config = dict(
    n_layer=9,
    d_model=128,
    n_experts=160,
    experts_per_token=6,
    d_expert=64,
    d_shared_expert=0,
    activation='gelu',
    moe_layers=[0, 1, 2, 3, 4, 5, 6, 7, 8],
    router_score='softmax',
    normalize_top_k=False,
    routed_scale=6.31,
    balance_loss=0.00213,
    balance_bias=False,
    router_z_loss=0.001,
    init_std_router=0.0067,
    lr_router=0.00379,
    vocab_size=16384,
    norm='rmsnorm',
    norm_eps=1e-06,
    tie_embeddings=False,
    optimizer='adamw',
    lr=0.00367,
    beta1=0.9,
    beta2=0.99,
    grad_clip=1.0,
    batch_tokens=262144,
    seq_len=1024,
    train_tokens=751100000,
    steps=2866,
    dataset='wikipedia_en',
)
Below are experts of layer 5 (counted from 0) of a mixture-of-experts language model. Rows are named router (the router's row for the expert), up (a neuron's input weights, with its number) and show model dimensions 0-127. Each number is 128 + 24 x the weight over its row's rms, rounded and kept within 0 to 255.
After each expert's rows: a language model's description of what the expert responds to; "comes after" lists some tokens at least twice as common just before its tokens as in all text. This comes from a sample of Wikipedia text that the model never trained on. Tokens count by the router's weight.

# expert 60
router [132 116 124 140 159  90 139 141  83 139 130  82 154 148 136  82 105  92 147 121 126 114 111 129 145 150 164 173 134 121 145 111 143 135 107 139 121 147 151 147 126 115 108 118 125 155 177  83 112 100  74 132  99 102  95 123 143 133 167 154 131  66 156 159 118 127  93 156 137 122 167 116 144 103 150 146 106 133  91 100  86 136 117 102 168 143 133 140 146 103 122 134 107 121 152 136 132 157 164 164 114 116 148 145 130 115 143 105 136 119 141 174 112 153 105 134 149  85  91 114 139 135 165 168 118 153  99 121]
up0 [123  68 128 153 133 135 147 111  95 130 119 144 124 173  96 166 137 105 167 141 115 122 156 128 107 143 149 130 149  86 102 107 155 155  79 104 121 128 145 175 131 103 105 145 150 121 122 125 123 134 138 151 148 124 170 144 178 113 143 164 126 145 153 145 128 140 146 190 142 137 125 142 153 124  97  99 153 135 125 137  69 129 119  95 153 139 142 115 125 127 139 112 131 142 165 163 144 102 118 125 167  99 117 128  94 117 149 111 139  98 125 120  73 140 161 152 156  93 157 120 133 172 157 138  97 173 134 131]
Commas, decimal points, dashes and unit tokens inside numbers in infobox elevations, coordinates, populations and scores, e.g. 3,890 m.
comes after: "1", "3", "6", "2", "4", "0"

# expert 48
router [119 124 141 139 141 111 160 114 118 137 117  83 137 149 150 130 123  94 132 196 155 118 124 112 146 133 138 185 113 133 151 118 122 130  94 139 115 142 146 166 154 106 129 135 103 131 162 122 136 104 119 155 121 119  84 123 132 107 155 148 125  75 148 139 113 135  82 158 144 160 133  79 152  98 165 153 128 164 112 109 108 156 111  89 130 144  97 125 152  75  89 134  91 112 143 110 114 125 150 155 137 114 132 162 116 106 156  97 145 117 143 172 152 142  86 153 163  91  98 126 125 132 163 169 132 137  98 121]
up0 [ 41 141 137 181 119  94 165 165 116 144  98 116 111 147 149 109 123 111 163 133 123 115 129 147 117 125 135 162 134 138 150 122 143 125 119 146 117 108 146 119 174 100  93 156 106 154 148 109 139 103 147 153 138 155 137 115 144 145 159 152 137 130 128  86  97 103 155 124 138  91 140 148 126 130  92 143 151 144  88 117 124 120  79 120 142 125 106 163 149 139  92 150 110 145 163 151 148 135 156 125 118 140 120 186  95 176 138 122 181  91 136 127 119 151 110 133 112 126  90 135 168 149 152 158 127 142 111 126]
Phrase starts before proper names or numbers: House of, member of the, University of, Highway, Route, plus table score cells.
comes after: "1", "2", ", ", " in the", "3", " in"

# expert 44
router [101  86 134 148 134  68 123 149  96 149 103  98 156 196 119 105 122 103 140 151 150 118 124 103 134 140 161 168 126 116 145 107 155 123 106 132  85 142 134 167 138 119 130 123 113 148 164 112 125  99  98 129  96  90 118 117 131 117 139 177 131  88 142 136 119 136 112 183 147 120 133 113 149  93 143 148 122 151  95  95  84 139 128  96 161 147 114 135 126 113 134 136 120 111 147 123 133 120 177 163 119 121 167 136 114  97 129  84 139 104 141 159 121 142 124 140 162  92 103 102 121 133 160 171 117 168  99 115]
up1 [135 150 153 112 132 167 128  94 110 144  96 183 142 159 131 132 134 123 139 169 146 141 111 115 121 121 120 149 113  79 122 129 216 109 119 145  89 127 109 159 107 135 113 143 130 123 142 154 135 114  95 122 206 126 122 135 146 122 119 121 120 136 126 142 111 156 115 128 159 107 122 123  53 113  87 143 131 105 142 112  81 137 107  77 121 150 124 136 142  95 108 133  96 110 111 121 110 113 136 165 187 126 121 117 110 124 112 117 123 121 114 135 115 106 125 101 123 181 110 154 178 126 142 138 136 114 118 147]
Three-digit year endings after a leading 1, often in species authority citations like Linnaeus, 1758, plus blank lines and of.
comes after: "1", "2", " =", "3", "7", "0"

# expert 10
router [118 137 123 150 112 112 119 127 112 142 131 102 156 151 133 116 123 100 141 146 165 125 118 127 184 132 135 140 153  93 135 130 162 129  43 128 139 162 134 131 152  94 127 102 104 132 124 129 118 118 100 150 139 125 125  95 164 113 175 110 175  96 181 167 116 144 132 151 155 134 151 130 183 132 148 138 102 145 114 109 139 139 107 135 138 155 119 169 143  92 118 135  91 118 139 120 108 153 128 137 137  91 141 132 145 112 139  90 141  90 172 127  86 141  86 128 142 101 113 104 129 107 164 171 147 170  96 149]
up0 [173 124 107 125 168 119 104 144 115 109 143 113 149 116 139 146 128 143 152 128 122 125 131 158 135 153 159  89 117 148 126 131 122 112 115 136 150 137 141 141 129  74 101 102 119  89 139 126 138 152 109 149 104 104 121  78 157 104 152 132  76 122 138 148 169 120 119 119  98 143 162  94 102 132 139 120 124 130 132 106 142 138 112 105  93 154 129 173 113  68  96 148 141 108 112 149 115 106 160 205 121 161 132 149 142 118 107 102 118 108 154 133  74 103 127 116 159 159 111  83 109 116  95 154  96 108  85 136]
Pipe separators, digits, dashes and dots inside sports statistics and schedule tables, such as win/loss rows, scores and season headers.
comes after: "–", " |", "0", "\n", "100", "25"

# expert 12
router [104 113 128 135 130 101 135 132 117 150 120  96 138 142 134 129  99 113 141 168 132  96  84 131 145 139 144 160 137 114 146  78 145 119  88 144 142 164 121 161 166  98 123 124 117 121 172 123  93 121 128 159 115 114 120 103 159 107 186 150 162  84 167 137 116 149 101 149 142 144 146  89 154 111 162 147 133 152  85  84 120 141 126 115 150 129 108 150 137 102 101 123 102 122 161 104 107 133 145 131 126  95 153 139 115 117 144  89 158 104 136 140 119 158 115 129 144 137 109  76 136 141 181 192 152 156  96 132]
up0 [140 144 155 132 146 116 118 102 124 121 120 117 137 124 138 156 128 137 129 157 138 160 128 157 115 166 112  94 126 107 109 137 119 154 142 139 134 103 125 156  95 146 122 155 127 104 130  74  99 132 124 114 120 153 133 110 101 166 105 125  95 152 105 121 103 137 159 171 129 113 135 177  93  85  97 137 138 143  97 127 103 134 119  89  60 140 143 135  99 124 150 125 140 147 110  58 106 129 127 110 150 161 140 134 111 155 135 125 136  86 114 165 122  79 116 120 128 117 151 158 184 140 115 101 140  87 199 123]
Pipe or semicolon separators between numbers in statistics tables, squad lists and election results, e.g. 0 | 0, 23.63% |.
comes after: "0", "1", "3", "2", "4", "7"